From a checkpoint of a small mixture-of-experts model trained on Wikipedia.
Size: 12 layers, width 128, vocabulary 6492.
Experts: 48 experts in each of 12 layers, a sigmoid router.
Training: a variant of SOAP for the experts, 220M tokens.
Below are experts of layer 4 (counted from 0) of a mixture-of-experts language model. Rows are named router (the router's row for the expert), down (a neuron's output weights, with its number) and show model dimensions 0-127. Each number is 128 + 32 x the weight over its row's rms, rounded and kept within 0 to 255. Numbers have three digits each.
After each expert's rows: "raises" lists some tokens whose logits its average output raises strongly, later layers aside. This comes from a sample of Wikipedia text that the model never trained on.

# expert 6
router:149145132138102110130098086136139071120061076168163129109134187139135117147127114141102171158152120205145144166075125112164129111097151145104141113102110133151184134080141057102128181112186181154127083119103129153135067129076130145131130107142145141085177117065139117155072220103124169167146155157083142130133116137149109120115107146090100048141100141085099105141109088161203108116167
down0:082176138151175087147151105111173154110143142113099136113115138154114102147152142142148169120086091185182123061111143126190139159118071168118155142139102101130148098111190138107096129099139124128118167159089181135173104129183147138151120106181153148081172089085078123141160136077083113099112131101008137169065132141105113101100149170184133072183132132112109138136126144091130129098174
down1:112101170131141110119134101099082170139157117146097126165161095111129133115108134118103119142116173182126091114144153143162091189110157107130132091146125056035131179164106201128137097120126178136169186075155147165119102119117141102156117122146141109127155140134066128173090160136133172119111094172132088031086155122140171131098110145097142173171135113160132136132071117055202095128077
down2:117125141049132135185128169123145128183201140144159128151147127074187091166176072059077095133104171138146173138112140090132125148128041152126128166121160054128117121132130169159145168135169065148094127082106128147119143130142112117079179150144115102100137127139130154097110157145179091144111094123156110118088131115113120144143148119137122054111154140045140145188065132077138157115106
down3:097132102137152157133182081116102108136155101148154086149130154134123139130151103161104089148180155121107219109138134124115142124130193131138083210096135137135114079126131129175067088143181192093158123126108146129090184144094143132151151120138136178131151183099122079133108162224147105164139127128170053159152141134177141135127176179141083084155165191154147166134134135094104099161146
down4:122130127126144085103096134120096134116153108142137152122088075146164084132175058179080204197090126179106116114111136112085158160165158132142125094134141086109126160113096119140172154119125155091130183102125133119103138115109157100159102105137152063152169137141145136108077133199129100119102170197142107092123165133117071186096118102152204164162114148151081137134149076068132112130212
down5:116146110143104119163072154112132142106123108129122080147186085132111134124094184106087131108095101130169139102127112145137179147122210090162148070176146175124076126152146067099133112141149121113178123153176169126141156076126163149121150133088089133168115134112139127178107183149125169166049134135121105152142156061155202179147064123073178120159178165126095135089089156162166152116122
down6:095141133170148164101175165085155109092069103156027171139112115108118097109170112114131133160132126070140114130111121169133136162188108132139069126090139159131109132085139140063113168159142163146121200132092172103096154138142081102135161085163158129109113055103136060159140074118085076148144145120188135106200068118137118118143197132143117117133154142154147157118120134122117089120070
down7:125107089141094124119091135115119129102117162120137171114131205136108156155105167129110097094170146187123154153133159139129066113105190198152085153155087121120126163123068079118151130132184073091086090097208094107099101121141172119190126130104116156188090106207118107108085088148073124154134161158095124114144171138134137151174108095117115096139125103111119081116142103078142129095208
down8:138102132136164121168136140114092112075154092163127128139168113040105123097167115052098108134122083109164144111116181145128078118179200134123110124096158086149086131141158051121062134096095110157135138157107143146109055119110069098106119147101110126136121172136069177148150161098128166106122114178107083099155169148193133141072088103114069109105101147113124106125111160153197125089129
down9:058118153137120093149097160140050173120105126122118166069110084151181117165143096134124171121157130105094099107141102110176148126099161123112130152135116128115124150131129118157118159099126110127095067118077142104110107137119115169088127159114078185084147149138104124104122126149133197065164100141138017099062126115098160135122120136226141101103112112163191104083124157136183124146190
down10:139130168109169156129134109137138121100159134130153142178127101157102132137126129151060106088157099138068113141172172147164070176135179110095163114173106157096126163109165128153131092119110098189138102092125179121181086102077110164107168188128078139145145105190091101117133053084153126185115133156215108129133088147085118122194176129114180108136093080106116166156120114164170111111109
down11:132168115127114168167182166151099079075113084098163115069114127167202103118147091150119087079111144106151098101146076152123098100096113171124172110109179147084159162164112139108143103100119093094135124107105140079176135132180152100074124135109186080120119078135045156135126101150143082173143116165125179136104096162151112184095076143164106140098067082122147115171113156140157102164104
down12:094066115115145151124144124104173163123155098192104149104087127093156139093097101130176108176192167160157191146157073143155094152141085145132140076190081121137127153104107134097136144118144134176136100104087173145063148121148087079174119093152155084120122157097105083159094073107061076101148133126147148162150152160103194136118145124107219147144135138140074131156170117156127119116101
down13:122121113127144124143143101084093130109107102151106146131113115127121166087080140127157072124109139106147136170112157178097057121169112155175171178084180160171143131119126134129123090137006167182154164140153073138067129162147150132116150117077145114119152091134187089153108134120107132112068144108151112159138064136077131120138122166079106172179134110135129087170074172143107091169066
down14:144123074179159110136145149122144150165109084150192127164144144115136142196140165066125093160040148100101159169110127076094140174103122116131141153144098155115110156116113175141104076202114129099084055093077114122146151150108129096084166121127128118105183126089073125167121179094081190121106167054144140090151142124122154123091158155120146067119102137102125123098098150181168133140126
down15:100093115101137147078112149108192115095096080065113187134095118082062120143132110155065141119114133055123160145094142093142092127098205123186119113109096147128166126125185123103136102164080074078165112108172099100112187155087125125208132125173118135130126091152168137127120183173145191119120124164121137128200155122128133161158142119148153142128154081170082137142107084112094151111132
raises: "v", "us", "p", "c", "j", "ass"

# expert 2
router:098126198131145162122147086100190133118135096125107129118139097168144099152127138160111092061151186200130111160153102119153138124100143079113118106086082146095166212157180107147159147098144110144100110167118107153140164116094148138093039110138105192137111114180210100154186154103155130092165159148138142111126109111154137088150176117076094108087124117110105133122120131089077072173096
down0:138071095068126156122111101103134108144171159131159157172102117097159114119065185141147123100156110158139173074093159157120090209095158101136148160132097145100172123156135125117207120161115124114065112068161141137155113173110108176124179110179126114135092135126130120155112079126103098128152129107115092108045160062111084106156168114115122196116160170105081193109123095155125143102160
down1:133088144149188097101138127115119130089140168180155086100117092168128146143175125148115161123130130088134137080139187172064099139063111158142099156217077156037122171124136082131106101104156111114106099169173112164095152127141143124142107127091101098150130076160115144162144176083146159172098147094130163145212144156108149124092134176104088127138122135176143159143126178105089063130106
down2:187142104136093130093142095132169132089141138094136150112083150147134112143148144151066140178115090148158105068140126135131200162168106183178146127145168119100099121140122141109161105133183112096101133146065095148145111139104145146175148107108117098115130142104180095170133169161173139214167169153177102057103175071142124135104146140183150052152115154086112081072168129114171094112109
down3:159108122130053114126175115157093092171165127142148112116168127119056162132108126119106150124165202165080165121069111110115087143155187119066082162161108141176140099101185172143121144098098132129184111092154098192128100145123103135152116086160128141116115131134157166114147134124160122170081104151188195097119120062084134123110157163183067126113088156157115147142078147093118162149173
down4:140124158130140154130106140124140152165196124149167102093094087108192128106142187100165117142161127113093140124142097145165148140112147170077115150255116121157121069173130123101153146094140137076158135078089123119110094140122112143201078127104152139145112116124121100065128117132171139073078098102133119168107074154156128136125158100121133136108142142162154193201158099137180066156181
down5:118122151118105120094163129158137131098162115124105141103090118121121102116164137141129121124088147112099184088155089109122100144210091155095136111076191157033139105123103096161136118156184097119151101198100105078129116148173131214106087163149133095094147123149178099166172145174109125140150127122114139077112158090158078127102093110152142102117079170090152166184152081065120169085163
down6:109120106119110119168098210097146167107087118119101141157159147120118085156172106102149212140127112143112116157148148132056130192121145101181158135109113087124147125156176138146111182160080144176075198156114088110072145135085080075155107130124057130079123145064140138165094121203097117158094110130100194103113085161143127117155101139147158150075100126140141125111093114140092139117160
down7:116107117128148149113112110100121123186075165158057129201109161081098124177104107165135073155199181188107160166154153121151084144162133104185154117117113112141129163081128122134187133126084133138126108138140127093181123127160145126133086042166106137148090156139117173079163119169109059079099155203111119102113091149109080118135098143102143139129172161101104135114128137075105148142181
down8:096099111145142137123153191063122117141111112161224116124189105115106068105106133117152159119084127106126130119110171153088072162171118120125139167064092112117138186116128164119152116138136142162073160096138062152058097127155152169125111105154176074133107138082172147138129149191107073115160130114098105184109140155105167163140149105181164138102108125122089097199155101112088130078123
down9:140121158184171132156117125075108102161116105124124150136082135166077141147088090137194068154102151170118148190135040095130127114109179108146078134192079093106106148106158155119094068128089116130132119120169070155072153135124143057166093132132156171147124178170121094137135194137133084148116124122093136118132141058123103093130116107086127119132053112122157084121109165073098118136147
down10:116098152129152127089166130130112108109151053120151149087098189125186133138175153156087150071154112125133156149154112123114131119158149110119163170145106210101171132069160081142135113181116089107179077154147110154151169152167148119132121193104136134091106118083191153071139118161140078135120151134119122147166090115102135102106094120026162111118116077099109055122186110121087131154162
down11:102154148121128117172128094147182119111143043090134148128148166138169083144194189100108120121091179156084127114106183129112070093121081125085140144094168135115101134200125148121129167110150090138072092120154126138183103111154099134139141163101152112116078111138128132101121094184111121139154089172167123119140061079136164142076121087130164085131122097182093145099179068085108089130190
down12:132098126159150184102122138124171159180189071082158178116078114167143155106152166147129086103085157087177127105172093160133115135104113182113132154160141072139174075098131151135139154146138158141166185158095102119101154147138104086097148073126155153085099162131112112136186111097139143126081038156156138101096105142119136066126113123117128090111137118100166111184131217174085152095122
down13:134135136148170142092086089103099097127121094112093163146123095156120127198113076092086094089104126148099108122095117125118158120141135173135148139081114061100146175117177146162174144121093149093104111157155104044134145172129106146119117126137126169118111149239042138165157119142128155171056131185146077182093084090109140113117123116091104124104139133153121181123055120155145135139089
down14:069159133165102118161151151103178106116190100198178096134125149169132154101065193165112149119139142084108146135111134096058110102091167141125151150147205099117176150185158098172071108061141125100111147135127081105108163126152143105091114165075090149101122152143111131130127174169160112129130136104131103130139100141176132131213126080147127171143131133162055122180125165083122126104118
down15:089166144130097145093098183156119127172163148094132107071075095124153148128087082139132092095112109127127125072090076120174165084157072150120138139239093147129141150137133094118135161124106136155109112175182105131100139145147081125084172141160188108165122133150129121196079169144152135131150144051130139082136107142179204118114119122183075138160146127151162145112077133093090149138134
raises: " a", "ing", " on", ":", "ed", ","

# expert 28
router:077169186112113152078078140131102093134076199121109138135125095137192108095152109117117131129170093151166085160124127137158110116156121128147158084142112131067107152114133088089178184091127154125133121150149127157145065108043124132143123120104123104159108101114142102046144098126139133097135151135212182121135123117108106137164185185097062153161119164062127115173122184184118117101115
down0:144139178105126077108067117056104190094132130065101164174127147203124164122130069132150078084103142121098126128119107065150188130180125105097108130106150138135135099150107165118168188075094138136157088101122128158116107118115157142194159111141100098141092178191127119094068062113179122123141143127132111079162110099114170107098109115190155107182110146148108141138110152164147159093151
down1:182090139137109132176158117141132113133079093183125154034161132148140128096163156055100136161125149151089110150105120132080087067087109162120090123134108139125121127168094115147102135181169189107165084216126095103150094134168065060208110165129123124158109149139148122101115109163161143095118164143069111083164097158130105157168122122115116085101120120163130111179176159113135135112147
down2:102129079073122131156102154104156109158087105138109098116166120101129190093141124147063153117135119098159214184124132152089203062088156117131075125188134094134156104129146103112130116162150118117131153187118150087117174174154138149131123137108150148185168115071095132081117109138101122144099065130141150100055117142105164104101102123145107170116091126144139121178105207122130206105086
down3:138091093120122121120124144123106120147082113105198118122146033108174105133132132107126121140115141085123165069221100186151133144086110077153062188122204160107116109136132123163094190102085073152133080127072113147134121092085094127128099112158142147161124134112113057103173085116154099131090169160108130105164092134150105088098133143090121132132139121150138174191064126097112112132151
down4:108069145198143144154127117128131066100078139124130086161066121144109139190096090146114189150123144118115094114083143082135157091133159149119157121129120141127154137103115091158112153065119174141169141126092145168149136140103117173130102047126098076137151127169137196172124196115117119145147102135126154140130098147165145134164147254117108075146120109120140168060165096112130176116163
down5:194177151125115178115139153085080170159108123041093140145133142100198133104138094100065152166142167166137119088104146072070137072146185123113136139138111148119160161124119122136121146099135119039194185088121095085161078165099125124171132122113101192126112129168122092123094087142144090122111144161103169067092154115092127128148146158116116133117094124193122088115144127162143141150164
down6:145126080116187131096105129137102128142156091167122128094127151140085137135126116143125098104154069114164177183180091136074106139171133094124130090220126126171163143129118127118152081127109138127156137163104100138060189144092124142128120188126152151068105112065091115141168166095185126138168091164101046172141162073196146139144092143124069112159141079151121137108158182127127163145134
down7:178151134157143123088113155124119170190138136145156106109178116181174105092205165125101128189093122119176135139177107185085127147112049183142111148107123074092152073140109152119122163153118117134206160112174123110133132138083109174183100127182141151146184155082154132097111096098134113086162119130111113146150097097114123197119133164111101128064122095124155095147106141149187147152175
down8:121091128141157147131178129080133067178051112123163112141113129134132129209162077156138144181139162094091151096150158127132082103150088170128123170110111155096120115097144130138116125100173129174131134122154106111100080146101097061154086063091124147121109129084099167129137081102120164113145086151084105113172092148097116175163145168106122018150176130194130107117146129155159088180138
down9:070131124195146093108072080105109163130146119134056070183151089142134119135173115170123107092173129171180094150127106132098164073155161102078148100162099155127185132100116107164139143139119132126122152113136141158137152205154122191130196173145155105134125155101082126134098194131073125112112158193190142131145154118114144120082140133097132162105125129129100174122035153116173126117145
down10:172128112157155169153094093162157139167117089134110087151136141220138092155180105172130124190101149179144168118175138146114097175132176107091069174109123094147125136146112104169150152139089151115074124094134153105154115109100156086153094099160174135165134119115088078124098126128094077056090142132178063114169124129086101150127092153130104087118071102163152142147211165112144115129163
down11:128108081122120191130147090117080155150103209110122130109124157092138148087168134149081177103086054124131139095142116136146085127109166142125055152135095118150161091150126104160136100084174186133158160120124128129153130048068141074145067126153123141187107114097116142194098173070113138156114181114151120114157145123144137191082149106131134054123153131073170157130156103100128109132167
down12:054149120101162156103134111140107108133140084113120149157132144077147124149074166133148177213161167100098174068148149105121094183090138113130091170136148078134079178080138099177108102110150095123097128147140080091059134142110135124086132136132146137145094125138149145098112114157210198126077184066176134119102177133108104117152164124080146141117158133162124152180111136107154062121136
down13:067088082188111162156162163110127097114075088184130165128119159121166114164114131131083123126099165174151190187095107145151152134108131086124131126089112132177140172116119071185132175107129161114189115122109038165098168125164160142129110065159106168156192144122116147086126120157125109104081175138128093116170109101108103123135104112110115087081107148170147122171203105170124109128104
down14:124085114126166125139123105177151115097116148144108167153089125178088083068095098123150102147143150110096155172109159114147063105166121088136102087108120135083123118168177151172135139195086093128100134091150191160118153166126118173159140159182060073119114180160100118143120122141121067199090119170163126155129135140084149127075127077156117185121140119050130176187098111128151134102109
down15:117094159159195116152123133073129082115109130134139102134113122186069161159090142144096149165112127101104154120148195136142124086107147125092149079172146104127127133125111129145124128071117089146125139096087127053125091160190110115111178091115198195072178112095153158089127103142103117092085095098152090169076133175169157059138154095132154175148121147090120182140128135153088091170082
raises: " s", " the", " ", " p", " a", " not"

# expert 13
router:083154097129114125077147099087180099117120075130117141123174106166104091141161156093114125170134125140120120173089112115129131114157102119102169080140110162080122083152160121118225134065162153127131121111168125127155067099147160110117154101161115158124095156169095151174132207106148124171114147151152132194072155112128130123129188078065188116146123144134136115111038159098111059135156
down0:130107135158177138183127065071125126085126167102158073052109170093118076146098131096171133094124127139115147114147147150120131122158139180151062185138152164131128129112087148064122155127126146165108094123118137132158142159120147137169101205156136075155167131145097109093146121149200106064121143133121203082130163073125095131199065099088109154129093101139158113128104189128135168121124
down1:119139166075131104118134168109112088184081049106115091113176088151150155099073115170152143136062106144117137128139146150101071106154086120144088182105166099163163149089145161152165032123161115149142165121151049137151106129147145086169153179122078123159137056128115173158123118166073176159122112103126156130137121147132103130091111110171133131162091140154123055138107087090137152145125
down2:090083066106127169135134122128168126114100059152098108171132120127121130126171168101129128107104086164210124170109123169111055106146114127130103109084130144076135145096098164223163135185117131170192152173124100120142123139114063129133082155139160129063124135112065195069137113097162131146166093100101139102073122106149109141086124159088113126135107076161132136122128140116103189095123
down3:141117100125122111165150101173065193115148163093138159135128121108177114105153151140144159190135151126143150138123108108144124125069136134041158165133176095174146133075161075115071157174081098142145173096116093096185102073148170143077122092130131115159142081100118108110103113111146065106158100109090099161168122085141078146110126131132148091118084087100094124112179148098154181041115
down4:117179149170128156093125160088162109087143084098100114153129124098071133144077112126151110151160139147108153136075058115093126109065137153118098193123173195111128156156154104153103132135135129136116107114105216081147145118189058152138132103191150157111069139192096114111121108153107118080138136160105109117088071151095145129145161119115146195088154136165140216138104104134083111105139
down5:140101149082120106113125182127140129113172118175083105155124092082116108121079147186089147046142108110147106095094099136132144112153128130135080078072073117170096139104107170122129158109131123107149188153146134135102120184177107154173106135082145077081125133082130135169136141121191086185170100051122117148092160143071145126174079161146159149097193133110181121123146122074139170093118
down6:106135103151175188123164092159107127086123070151152079128112108173071145161109144115087068188128129118099115108158102156086099184120105172117132137128097180105216148151121201069102133109126126072145156092142105137125096139142153138099156123160157128120194152096128134151187168163166106163228128118100123166119083094109117130101080119147081112111110101150111179092156098120144118123148
down7:117132112143137118147088132139138163115127109073221126150160137140134166151135138120165153203150101115134091067100070151106130121143128106145063158085123147113180122126111097165137129121182083151110137103148170125094138097215134145092085138161179146128187160116135177165077152131114174086150128142159086096134133162195100104052140110107088108169129136153154158110158172126082162076174
down8:152170104142125138163131110148136116150098112116110108132132117137129119100138167107097167130139229066108157143050134129091118075108204140089088152091107066105154146138136153107084116116195087147147137110102123097135173131155124098118143138150177162175097132196096167118126176092146091108138056171109111102158098119110160091096095067108125118165111146157126143148078190082082174098157
down9:111090141162115158126121169066196149141171114087045137202117139156187139133154138150126091174198112121103128153108155194108099113115149168080111104135131106154156143121122091088115114173095126144127166158135118099175143067149193096101142132118144190124084130159097061118130125125142121161071170104137194120136098136134135170153079157162178125095129103104131142133099098079192128165140
down10:113113163151169130148098161175098133067171103088126087159156132087120121189125183121063142179073150115097173123161125117098099149106093150119117131085120189108123122152073131148097147126094143119092160132116078153095105099150156166106171075186179163145104148140131108148131123169178128115132133125161138129128226120109127180147107090123122102090051095171131115159133079115148105213154
down11:099120121116122116139110115092155145128157151071134145079138114152117082135149126154135135113132123153135076054119124099116215110057120135140117172096123105089106185177127122164118179138130151045098154135129079146095131180035097146098112152122113129093077192193079110152094112088132163146078132110151119086153130126165160092119120195075156150113114072095160143147145155124091088149135
down12:102128119106151095107201142130078137118133124093063069104121117121113141138161193084154151115157155142142129125078151058139098137178113091211153205130160077169101123151108127107152177105127107097155106160110117109146187100145131137166142133173145096136116137143127159106184183174118089116177138091100077099141091139088126116140088106113095081164148084110112137117135154211088154153077
down13:092175142142132116110094171122148122123164131096134078179109099153169198129128194118145181103102197086093146124112193114117118116087114135136098050142143149110157128159108164145134098144127203078051072126126126121099199142115108144080156080178182110146104117103160117144104145166138112118070176074147087114117130167148176121180090123129156151133076131146145143164108100156101138109119
down14:112129158070169165129121158099123108132099164081186125133087125177116167182112087116068094166216211071164110175104138134092100101110176128112102097139167114114099143119104157105065135055150112141057109096064141101156134107142145112091167151116090141194122131125182135130076140151127138125153126101110094153131139163133143101167108103091139112165119122073104161134170129155084094119139
down15:182134094195205116177161129098148144177104125120146141104153148124111077119116192107114087155133072136164138090131162099115118092089057107092090182152087101160131141076104093113120127146069050105131147144138187101067137124184084139114076177107137156079129158125169116111075100115128123130121134086105165082112133084152118111102135150155123092090084133122139143068130150101118102150176
raises: ",", " and", ";"

# expert 24
router:103150109123115102086083116143198139105079071136155172134147143115099107073142121162113109180169187125162085132120101124144083140183123072132166110128103147145142207177180119117108116099138110134078093106094156154107071124148141048126167126103137154114137175098155183128123121061123113173115132136212105217106136136118147085139094109140113138166178152072100133122126128112129177123121
down0:118137178167138089132100122107112089127161091101116120121137109131079105182071103171119145196089128111124138156168207138108173124110095091203163080109180098169079129125184121150110166120080087180109130104119129113123166128121121134091136153053160155071150163155095098130149083096151121109148102124112198160096105140109156096148171132139083191146182136093126144149149182110077099124109
down1:139109129137153143159154079104150109183106112102129177090097163174148126084115162163138149096150095123147068073119162143071088119180084125151107134133109131112077071172089134130163117095101163210079105140099126081122147179145107113079142112127171143155106099066107082124077088163145130071126055094132138149130130121135148090164168108176144135167136163123148109107143150153096067051136
down2:086106131178175141168077136117144055112144100116138128181092178129110075047155121184165128137101152134155149127160139164073105093077108115128129103119141133116152150138180205143160121122136121131088143125045163169139164167132161155190037141094107140083116162151113071134164135081134154119112055146140145159127081156159095121094120148123090145103119147116099175144104127163137101123109
down3:139122144131104082101121171123139110106198105148160217113114173072110167157101107179155155050168139159146095110185076094101183112175133135119090096163104135094166101117131141086174137156175157123169121136162041151140147100179108142086137164198079111122091114124129130095152062157136072144123086139132145129144171092140136117118140182119131179152137134116136157125116098152108080114119
down4:182100145148144088109155085170097145113173084127139150100157136131103142107104144124141110162116152091084155154066131105137123142116125142137128152144120063141157102137181086114091127161067123144135073123166079121150065112133133138127217098102165146125127122134210137122144105094102159085149146151164115109184093138091160154081121174113043080142139125133113074177141192059087087157132
down5:128147110182130176070078117138166161164112095139097144133152177188130148168144111117110081173167126112153125157157131104125087071138110170149129196142126100195156147066152086096120097137109151114120100070120147081106144136145093111149129089108099200129160093181089093107167186139081148145176152159090131085140131111102184068160145151099127136197118163102101141081141128093146079133140
down6:089147079144148124102095106080144181168105160094165221167089110132148130085199137084105128187094125154159136118102093163116092111093141144170143122119083120077155076093103121090125105169156103127168120113176098124140086167136096113181075139147137155165117180157121173115115114110099149072099093109075115083094099076132135095133130099090180165129114170099123188109102162161136121145085
down7:127084143067155124106131091154094105105164148139128097071141138160125168157100054215140116090102135085136136066147098072101142124097155142080094117170116139184145181105165097138101136104100139111141177088163089148127089115090133104156141155133174117147163126138123101080116143118076057152137129155134121104166204129146052122144140139147154157155189145135155172169114100122187162139177
down8:162139142211165119141152094122175130151079125069103150160148120114154193134139175115143141208216150110124106152112120159061136168099166183146166176119093134189086184141159141093079110092111088087093122136154125119101109174182132101167141135123162208135108127142121173139111159153087142108115104127171095131103123167114128094073087136121117108134157138139150091168147104108110173107153
down9:148073112136111108168120158089167137179072140119054122075122115168160141099111157123069145150117153139134199115125198149127152139119106083088118122147125109096082132114140157175096137108075118164166189095140191155104058174135135160133114128166130149120132143129144051152165163056123120047103125120131083177114115108165173135147141116141124126182125102137133162115064131103188151148123
down10:125168110146164121122131083082122124109066134123105178191137084100152082108153141071180130147110148131071155174180090085118113086129139193136108089164137114118160079104184171148108140078113148129123105111095093126034094089093130105153131124113073108128107129142113107120161115126158118156118135121117144121188157111132133164125180207130123133100126129100094139231079133080128099107179
down11:185110069188122127174102104161155192144154113152135168156125123187105179174153097124120101101116161171126078150131098115123117155109079103193153135128104147112157125129132211128093088094106121125172115181041121136108129109157120154113061161102132125161196109087162159128133077118123159113108119135144198117070073080098135157159120136080125132122101110095116106127149179147073132155119
down12:159157122138132112106142068105131169146137130110144118124095170143118100121107102084118143139087093107143143154146164148119119061087108123139162104130195112085175074191178110207123161127154145175110115145213092097029138086147168129060145117121128161110164160143127186064134169133088136164141131131143122173162150187121139138083198099143092094093146113134146148132162121157157112124106
down13:123093090143119134087106175109074101178133126164102142093137127124115174102137093142081065133076137116170154073131178159106152123152142126088121120208127074151054131064084120133186155125171156094161175167178110173171109103142139191123134077152174133112114132141192105098072167111127074126168117098141159129124112110103146163140137140081141191138133132126098173183108140158120162131134
down14:144167131144130131083182155142144143149066130071159148113106122121094222127099071091140160172133149121104076096137085056116148131086147183161121092172170122096089091169111093130137075125115126104061088173137073111119142119107154166113130140134134122190088124125162194123191121174133157106110137081157101081177139108140141096072147133143123058138131136121154143146156135123178163115158
down15:117070093101156115125133167151083094134161089073179104158141093150102106197179118139110139099110112138163054079155181110207110074172141127172089091112145144116090099117092106130198162187104113127112097150103113118241171140112107141145135114201188066113170139123097101127131116160125170091116122137154109114141141104126141177153125134130129176127108144084119104115139119135121125151115
raises: " S", " in", " M", " B", " In", "y"

# expert 4
router:097141147146136141126089114073140098120084120138102177091202076150101079098118117116089153179160155167115102147148096108139108159174089129056150102109095156115199167129192105061143161085150155158132118195158128147159103093141164111135069108083091161159138120107151144110144140129157166154177147105102160145075070163081087114156103150082130053121141131128122126174120146117112114138078
down0:108130105192107153093136142116111123177149135133124167148093140155158106115140161117132177149077116109107206152126162137188157140122143155170107135135172119174047137137121103142106186088174096098081120142112071151122188107121181087153130147159125077136087167105142105116111136118082137132111139189160113118046168061143155088126175113133126196058139122095082134138122165172090156096117
down1:102178105147157111124108117153148116172146100118111089142039143153144178203136150108141134131172161164166128169146111150066128103132156061126121126124187142139126130128152171061108105118133163139115125131103156149080087072195124174123123129142205090061150144090134110091140123096141168107120125103154144127097095086086136177156139122199113151123133157093101047138069131171168110139156
down2:089189127109132157127146160178112068128133157180181129141141091142168101169127096146133119080076121114154158130089099124164152138132099134099082109097121097126095109095136108082120178063092150170095131146107130128128152080110136080111100137088192149135123120117194142127204104083119118154166087160076144094139122169112075172101173145155088106171203147107159217110168125101132118152124
down3:136105086110140094153104123071088155094089130084128127105109155137035136142162130104159146165118095122097081111139114082111101072217116112086148196133149147105146107091137116115144185157126092148119105199117168085140149161111126103141199071059137140155142187118124111155136152114132117144092155177152177084188098126134147165151065119119174119154158121148126135123135102129134115106050
down4:131155095101126148152116175113081085065143108120183104147102101087100180132111113084145066183124097175158136134154099139148107098120112143143103118129126113106118166155114165103155136140070176069141137102127176152077183149137133156131178151148145151108135157171120116098064136181172112101125166076150127049128156121129127053086090169126218166101088172125071126104136111092149134153132
down5:143178111101111149156062138089141087121105147073183132096140169160104194125068107145119129120080107127087108123156095102090126160106149069076110080115138174112170092152136125131171143119191141179144107145129139103151143165219129160178150170213104072138125129111121141111116132138057158139072163134097134138117109102112110138067114150136176103087118076132095122117068145111093125118106
down6:148132144125083121118115153116102167094131073142144152155135104102117143188154159127134088147102165187166083140142093129148182168154114104174156133129154085117129128106131094099106060070106174125185101128126186126092137115127073089110110061101196162096180134145118123159139168141114143151151100152113072128143117061108150146095081142138143136146057128155187112138111076070118039166134
down7:101060131082134062131179101177096121061141121168095139069152105128131124121156141173171119118124132097109125072146152125068151187150117166112160160167125146087098123161161112082127134134137146115103162104138123121135112099085121136096186138143133144120046130108149167094128106082117150088102097116147057153207099152143132161173141127157132175170174172069184148183167134152128116105169
down8:147123214116131169146152150204056094156114179115163143114164068143111125099154041143115125125138138156132073144119123183133139090127114126155108168167092100071127149115140159118158104146114117101113127146132202119130138173140109053156136102123126099084183106149134160196188131088130139126118107182184177142085123083175096120110122100184111112129155085151156136169084141147148116158129
down9:089099165085124135099157114068087123119133093119174128093085122155150154126143122146142153159138110191152133122165120148157141101147186076166124179154126111104164162089137136129152100189189127157063167193158158192132106112199051124127088117121154095143132092099133127117156138115192121132097102185143123081144170104120136112139117091176118147131164156186111105150152084202089124156176
down10:148126190075099154065115119094139048124139156166120101106100108118126125118161100161128141058093044154162116143091144152123125154098134139090118138164170058149159095100138109137133136138131131102096103131152123103152079123101120108175150107106128144063104150085154151121166078094156212113103164143128150160160176187161071100185164107114184107121069120095128186117138086129128136167114
down11:110125132105142183136127142098109038154203110151099092104129082116104111122173123142151143161112124183150088106168155128154156134127184087158119063129167149130118108068123097193163082123137118126087107153122128146077153113070105136153166133068149137147160126127083118171139123096127153097091157140069103103183156104028170114127160126114148151125182139152156159137145052156147168099114
down12:139144118137171099138088094085142082075147123138116146138108115126111096127085126141107160154118117140106101075186100159200164170123150076150169165101124073172079164137156127145119162151110123236137144131128054118106153201104130143113123090085129141147146111107110169159113165148147157112093112182145090126109088127098134119128070111056167121104158120192145080115158110071141115070086
down13:160096134096168099102088085127140146188156165144160097194105144144089060129076191153183200177108119152117192143133175131153136168144147083082122145134161113198087124134135112138150125100127086131046204131098120141151118092121113115138145128154082144090155121154148134143134130157138106125125128123117122174121178185132126160167153088085156128171156183086115172158155129120083125081093
down14:167147102066150131114155176068122126112147084112156136140129085138128188106117125113134105130173170158130152138124114134061100124146124103150154129152148103162117113118097160058096099055106168096177189168129142181126083144145112167098103136077172093142198129109053099131108169110138149134079097061130083147150107150152177150170112176117172193117151080125121121103171127125097158136181
down15:067117123098104133160092113033113090145158157108141095104114140121106115130092078119171105099148116099096132076133173129108131106122180123113145166151187168138125127132084119109143148096079182139075187110149088123182115153204173155157137083152169140172143152147172118151159152189058124130144086111074132144139112120153140083103172101129149154077130127099188123196138106166151161101150
raises: "arily", "ements", "ial", "ably"